config.yaml
num_hidden_layers: 11
n_experts: 64
d_expert: 64
d_shared_expert: 0
moe_layers: [1, 2, 3, 4, 5, 6, 7, 8, 9, 10]
router_score: "softmax"
normalize_top_k: false
vocab_size: 8192
norm: "rmsnorm"
learning_rate: 0.00515
beta2: 0.98
batch_tokens: [32768, 65536, 131072]
max_seq_len: 512
train_tokens: 353000000
Below are experts of layer 2 (counted from 0) of a mixture-of-experts language model. Rows are named router (the router's row for the expert), down (a neuron's output weights, with its number) and show model dimensions 0-47. Each number is 128 + 32 x the weight over its row's rms, rounded and kept within 0 to 255.
Before each expert's rows: a language model's description of what the expert responds to. This comes from a sample of Wikipedia text that the model never trained on.

# expert 48
It responds to: Single capital letters starting names or words, such as C, H, B in City or Haas, and the article a.
router [123 102  99 151 133 100  80 112 126 177 125 148 138  94 118 169 198 148 106  56 143 109 131 124  68 101 141 107  71 131 132 109 108  95 184 138 144 223 103 118  80 127  88  55 122  74 136 114]
down0 [182 116 109 159  91 139 111 143 155 156  69  97 128 114 117 150 148 142 110 115  45  95  93 117 142 172 118 156 100 150 136 105 156  76 111  94 155 125 140 115 125 137 210 148 106 110 118 107]
down1 [121  96 140 115  83 172 122 147 194 147 125 120 158  93 114  99 140 112 155 120 188  95 132 140 150 101 130  90 160 118 118 134 138 166 113  40 148 145 129 148 150 116  86 118 122 130 150 176]
down2 [136 113  76  97  52 111 179 109 103 150 172 135 151  95 133 152 162 136  88 148 130 120  62 119 125 106 170 148 115 138 149 150 134 124 110 105  91 134 143 124 168 148 106 115 108 167 125 166]
down3 [110  86 105 168 103 111 160 142 135 181 112 122 131  83 125 150 172 127  93 150  81 134 136 165 120  93 155 123 174  84  83 100 100 180 142 144 106 122 154 112  65 180  88  96 155 134 137 150]
down4 [ 86 131 100  81  47 150 124 100 132 175 118 102  95 133 115 152  91 132 136 186  97 151  78 157 180  38  74 113  64 149 139 148 193 156 115 146 159 118 117  99 128 153 147 175 112 131 128 135]
down5 [147 149 124 143  97 102 144 137 154 180 129 135  91 143 124 136 156 186  98 126 132 165 143 126 204 108 176 159 139 135  60  56 133 115 127 143  71 125 141 168 141 105 143 173  55 101 169 133]
down6 [143  88 147 118 113 132 134 132 100  61  84 121 150 108 172 140 150 100 142 135 127 165  96  79 111 115  66 101 130 145  95  96 100 172 182 117  87  93 142 171 139 171 145 101 131 145 140 190]
down7 [100 163 181 134 151 168 117 153 151 128 149 125 119 136 132 126 135  63  65 191 146 115 139 126 104 132 109 187 175  75 137 159 153 134 201  80 133 114  84 147  72 133 177 136 131 107 159 153]
down8 [140 150 121 206 151 150 169 117 124 146 135 162 119 136 215  63 123 108 140 187 149 162 131 172  90 154 178 175 110 134 192 171 196 130 173 160 137 165 111 124  65 149 122  91 136 138 166  76]
down9 [159 103  81 164 144 134 135 149  92 153 145 131  94  65  76 101 115  91 122 160 136  84 117 147 163 152  96 130 131  95 129 135  77 163 108 147 107 103 139  96 105 174 116 117  85 122 146 127]
down10 [181 180 116 177 193  98 162 149 112 133  98 102 137 131 137 131 112 155  85 126  41 108  98 129  86 140  56 150 115 174 149 125  66 198 133 132 148 187  80  91 163 175 141  62 121 157  98 118]
down11 [ 55 133 155 108 149 101  89 163 164 146 130 163 106 173 167 141 160 101 109 148 163  84  97 150  95 178 110 132  96 199 176 162 126 146 111 137 162 109 105 110 122 132 120 178 146  86 101 126]
down12 [113 151 141 130 164 133 125 116 120 114 125 140  83 110 160 115 108 149 210 112 137 126 144 112  71 127 121 148  86  78 140 127  40 115  92  25 163 140 108 139 127  89 132 103 108 213  78 110]
down13 [ 97 136 109 165 119 159 166 174 113 147 150 175  82 134 115 159 123  88 164  72 147 112 120 118 144 117 172 121 168 129 105 117 107 144 128 181 131 110 124 120  67 131 125 109 168  77 107  58]
down14 [ 81 108 138  95 165 130 134 152 108 145 182 122 116 116 128 162 110 153 152 117 139  95  98 136 120 110 122 138 113 204 120 140 121  90 172  70 143 111  97 126 122 123  80  82 159  92 112 112]
down15 [175 115  99 120 139 169 119 135 153 194 101 163  94 103 153 139  88 105 106 155 168 129  51 104  98 161 127 185  99 140 151 194 163 146 182  98 107 150 125 111 191 169 107 155 159 130 120  92]
down16 [115 140 149 162 146 116 134 142 118 114 130  91 120 110 155 132 127 104 143 157 146 102 110 105 190 127 127  82 159  63  77 141 151 114  90 121 169 108 118 101 136 119 134 150 156 117 128 152]
down17 [178 118  92 182  90 177  70 204 132 160  89 152 139  78 110 107 125 138  80 112 133 154  37  83 158 128 129 120 182 153  98  74  88 137 139 168 144 146 167  92  98 129 138 160  91 113  73 109]
down18 [204 182 117 102 169 143 145 101 115 147 133 125 146 182 123 219 109 126  98 107 120 122 126 143 153  73 108 172 106 125 112 149 101 176 118 186 150 134 154 104 124 163 166  82  82 153 105 118]
down19 [148 101 124 107  73 168 115 131  56  88 143 121 125 198 160 130 105 119 163 142 101 138  89 145 167 159 153  98 209 118  69 177 119 132 108 129 181 123 136  81 148 150 165 124 118 114 156 129]
down20 [145 146 111 155 105 166 110 148 200 102 132  43 168 155 162  48 126 137  39 175 122 108 129 157 132 155  73 136 175 116  65  77 124 138 126 124 130 120 148 150  96 132 148 136 115  75 153 189]

# expert 19
It responds to: Leading year digits like 1 in 1968, plus pieces inside words such as ign, ure, gr, with prefixes like pre, post.
router [144 172 132 121 144 128 114 137 146 101 151 120 130 122 197  81  81 116 202  42 132 132 107 158  87 157 177 141 121 117 138  89 117 183 103  90 148 118 171 145 123 149  73  89 118 167 120 142]
down0 [144 128  53  97 127 159 155  75 155 187  76 156 147 129 105 137 156 140 148  21 141 117 139 125  89  81 143 170 144 125 201 170  88 113 118 117 177  98 142 143 114  54  19 139  92  83 141 142]
down1 [144 139  87  98  77  87 116 172 119 142 141 131 182 136  58 148 129 157 145 168 179 181 133  99 155 220 119 137  82 181 158 152 128 141  84 147 124 122 135 171  98  45 170  61 147 104 123  96]
down2 [146 144 140 127 151 178 153 127  87 151 118 172 149 163 106  72  89  84 122 117 177 152 131 117 123 115 134  32 119 115 144 138 138 102  85 106 100  96 104 110 123 163 102 141  83 116 143 142]
down3 [111 134 162 102  40  68 112  98 134 132 130  79 151 188 121 111 147 141 159 111 113 128 128 121 128 169 165 137 142  89 143  75 122 163 130 127 109 125 107 108 168  80 117 129 148 129 103 110]
down4 [143 132 129  73  94 124  89 164 130  25  56 117 135 102 207 166 124  97 102 133 105 150 126 146  75 193 217 133 144 178 118 110 161 195 159 135  95 169 154 187 144 105 168 122 109  79 145 116]
down5 [145  93 196  99 138 120 105 171 115 166 165 120 133 103 127  92 159 142  93  88 155 127 123 138 142 128 156 103 153 170 157 147 137 140 154 122 151 160 120 100 134  82 124  81 125  99 191 140]
down6 [ 81 120 138 166 104 131 130 175 192  86  61 100 111 204  93 138 114 149 126 146 131 130 198 110 139 153 132 196 113 153 140 172  91 157 133 105 124 120 113 119 105  98 119 191 123  75  84 105]
down7 [143 149 171  84 137  86 112  91 121  90 105 137 159 135 154 130 143 171 155  87 143 170  90 138 171  82 159 153 144  25 143 122 145 193  88 177 181 122 153 108 119  76 146 172 176 131 167 141]
down8 [133 136 139 156 150  69 232 112 149 100 173 122 130  89 110 170 157 228 152 171  79 119 166 122 145  78 118 139 173 146 115 148 143 135 132 171 165 129 131 141 149 114  76 132 154 133  99 195]
down9 [148 101 127 171 137 126 104 136  91 143 145  81 121 190 106 140 104 144  99 120  54 133 102 128 152  98 127 191 135 149  85 160 109 109 158 138 107 129  84 131 203 179 134 158 116 181 166 143]
down10 [130  86 125 155 130 149 193 136 136 115 113 184 117 136  97 185 145  94 164  86 121 131 146 134  86 135 174 146 128 159 145 176 124 211 105 119  57 184 143 113 125 118 145 108 116  70 132  84]
down11 [148 133  69 119 147  61 128 101  77 145 107 121 164 186  95 143 165  98 104 190 132 113  72 102 165 106  88 197 113 114 118  85 131 146  75 194 100 115  74 173 141 138 185 117 105  89  91 161]
down12 [121 143 104 108 120  74  76  90 173 152 169 159 110 122 146 123 176 120  77 174  77 146 111 100 159 107 137 134 180 128 148 158 191 170 179 145 155 135  84 161  79 114 176 113 101  78  62 113]
down13 [118  66 125 121 106 169 158 130 100 114 165 116 122 141 136  98 151  95 108 148 131 148 224 112 100 198 114  95 128 133 116  89 147 166 145 159  93  62  92 115 115  79 133 125 169 144 143 108]
down14 [188 146  58 151 181 115  36  73  81 192 131 145 130 122 124  82 136 148  93 145 117 116 107 154  84 128  91 129 138 164 142 147 166 120 156 114 130 175 123 111 154  82 160 197 111 139 152 102]
down15 [ 83 154 104 154 108  96 115  97 113 141 135 124 108 112 106 170 136 100 153  67 181 102 109 139 104 129  84  83 109 131 157  83 121 177 122  94 136  78 161 115  78 124 110  98 131 160 134 121]
down16 [145  98  42 143 128  74  38 115  85 156 131 174 142 166 113 124 143 112 140 114 106 125 124 135  88  99 128 124 114  79 104 166 109 116 120 133 114 127  70 126 115 105 135 102 138  78 131 121]
down17 [131 115 137 104 148 102 143 120 177 132  67 169 157 154 172 121 176 177 128 139  83  86 128  35 116 117 181  76 134 158  74 126 121 109  76 132 135 175 142 119 122 122 178 134 141 164 120 153]
down18 [120 136  95 109 101 115 168 129 112 127 143  89  93 160 173 151 166 109  95  64 121  69 147 210 118 147 103  95 107  93 108  96 129 170 104 171 157 122 119 129 145 172 151 118 123  86 124 179]
down19 [147 145 121 109  98 154 116 154 118 154 140 123 158 120 134 166 104  84 117 162 127 204 185 118 116 123 144  75  94 185  92 169  99 102  83 136 159 147  65 165 111  78 117 112 128 172  87 107]
down20 [110 152  99 114 168 136 111 112 125 143 132  32 192  85 168 148 106  96 103 157 139 138  80 114 106 167 109 132 149 152 141 136 178 100 162 122 143 114  27 121 118 151 124 105 120 161 106 128]

# expert 22
It responds to: Middle or final syllables of surnames and place names, such as Lanc-ash-ire, Rob-ich-aud, Me-it-ner, -ford, -ov.
router [166 172  87 151 157 166  65 121 214 164  63 116 137 172 114 113  88 123 159 110 108 195 150 106 148 148 219 161 125 176 110 110 128 118 136 125 162 132 144 180 101 102 110 126  94 119 134 165]
down0 [152 129 166 163 120 111 120 160 150 124  78 107 122 105  83 148 136  97 144 114 154 175 144 115 135 143  72  93 151 160  95 119 139 165 159 158 144 115  99 152 104 181  64 125 119 125 126 156]
down1 [ 90 103 112 125 118  85 171  91  82 126 136 197 123  73 155  82 105 148 141 129 167 101 146 136 101 105 117 146 136  80 165 156 139 142 121 143 127 141 108 131 108 100  77 105 149 161 157 100]
down2 [144 132  92 139  92 161 140  63 195 149 112 134 118  68 107  94 127  98 138 165 136 116  96 174 144 168 150 123 139 139 147 112 130 175 141 103 152  91 112 117  72 101 171 110 122 123 123 107]
down3 [ 98 169 159  89 140 121 112 153 143 117 176  82 129 155 121 102 104  87 129 155 139 188 127 109 103 174 158 111 125 137  97 133 189 141 148  81 103 235  95 162 126 146  90  89  37 169 118  88]
down4 [ 64 144 113  87 106 110 101 138 125 117 145 100 137 188 103 179  90 124 137 124 137 163 132 181 123 146  99 155  57 187  97 115  59 126  83 142 108 165 184 118 130 155 146 118 142 108 147 126]
down5 [156 153 138  77  58 140 145 138  63  47 109 140 191 117 144 119 104  98 137 109 153 118 127 126 105 197 142 187  76 120 103 112 181  98 176 187  80  98 131 174 125 149 106 122  52 102 115 117]
down6 [ 95  44 103 147 115 143 104 149 154  85 138  92 168  40 103 106 121 144 173  97 135 119 147 112 156  72 123 153 154 115  72 139  99 149  66 114 132 119 122 162 156  48 151 141  70 153 127 175]
down7 [132  58 105 196 108  86  98 138 143 129 173 136 134 156  98 137 150 174 104 164 117 206 133  97 147  90 128 131 107 198 134 124  83  83 144  86 162 166 128  58 181  50 167 125 106  97 106 131]
down8 [156 123 122 125 101  67 153 129 164  41 121 149 128 132 145 179 170 165 120  74 124 121 114 115 100 139 123 136  97 174 111 159 112 108 118 119 169 123 128  94 138  75 107 103  86  94 191 131]
down9 [122 132 187  73 123 156 149 117 157 150 136  99 163 108 107  99  95 120 116 168 133 169 148  81 103 168 131 110 169 121 114  98  87 145 112 132 124 123 118 142 122 149 122 124  70 116 123  68]
down10 [125  73  88 171 170 140  92 154 142 116 152 121 125 114 181 118 137 135 145 143 116  69 107 169 179 159 114 136  71 122 104 199 103 156 108 184  90 183 139 157 121 124 153  95 107 175 158  75]
down11 [180  74 118  80  83 139 117 144 124 112 134  91 127 161 155 142 143 116 106 151 182 172 142 109  77 151 166 155 122 166 121 145 171 114 153 130 114 131 128  87 130 152 104 151 149 110 134  88]
down12 [171 173  68  99 118 118  79 130 199  88 114 163 108  78  76 157 115 112 117 123 141  98 118 132 130  81 104 147 192 134  53 130 140 166 127 148 131 160 112 135 131 127 136 111 182 136 136  57]
down13 [163 206 116  76 148 149 120 157 135 113 130  68 141  88 105 118 135  61 146 155 145 136  87 150 112 101 113 117 140 169 104 133 107 115 144 119 145  71 132  95 117 184 163 132 136 128 146 106]
down14 [ 85 125 219 119  91 107 129 109  77 151 163  96  88  74 142 129 136 154 134 183 116 110 138 101  96 122 148 114 154 103 160 144  87 140 137 163 147 170 131 145 183 177  95 111 139 193 155 165]
down15 [ 89 153 155 162 109  95 176  79  55 113 118 150  65  66  99 160 149  92 141  83 144 112 124 163 173 112 147 121 130 180 119 117 123  98 157 110 130 192  97 108 181 140 114 165 149 133 128 151]
down16 [111 114 192 148 130 169 117 205  58  80 148  81 165 122 156 135 105  66 112 142  89 180 130 110 149 132 184 118 173 144 145  86 140  82 116 187 171 191 147 140 153 143 119 123 140 154 173 128]
down17 [155 187 175 127  91 138 125 110  76 131 176  75 100 156 155 106 112  93 123 154 180 149 187 150  61 200 164 147 154 155 101 115 146 168 119 143 129 140 151 122 160 102 113 118  88 177 125 147]
down18 [175 108 172 156  85 142  82 106 119 124 111 147  80  96 143 143 142 150 108  93 145 149  98 111 182  94 119  79 135 140  66 117 104 129  68 135 173 135 114 102 148 125  99  92 139 137 127 198]
down19 [100 107 180 119 142  84 142 121 160 159 162 161  87 144 149 130 139 127 113  85 149  62  95 125 143 113 117 137 156 127 161 142 130 108 123  57 119 170 162  64 144 129  69  95 107 114 105 163]
down20 [ 78 115 143 170 112 163 156 143 101 122 143  84 111 106 177 131  73  54 127 181 140 117 151 142 133  92 117 151 120 147  84 122 145 153 126 113 102 107  54 161  84 133 173 140 152 161 133 139]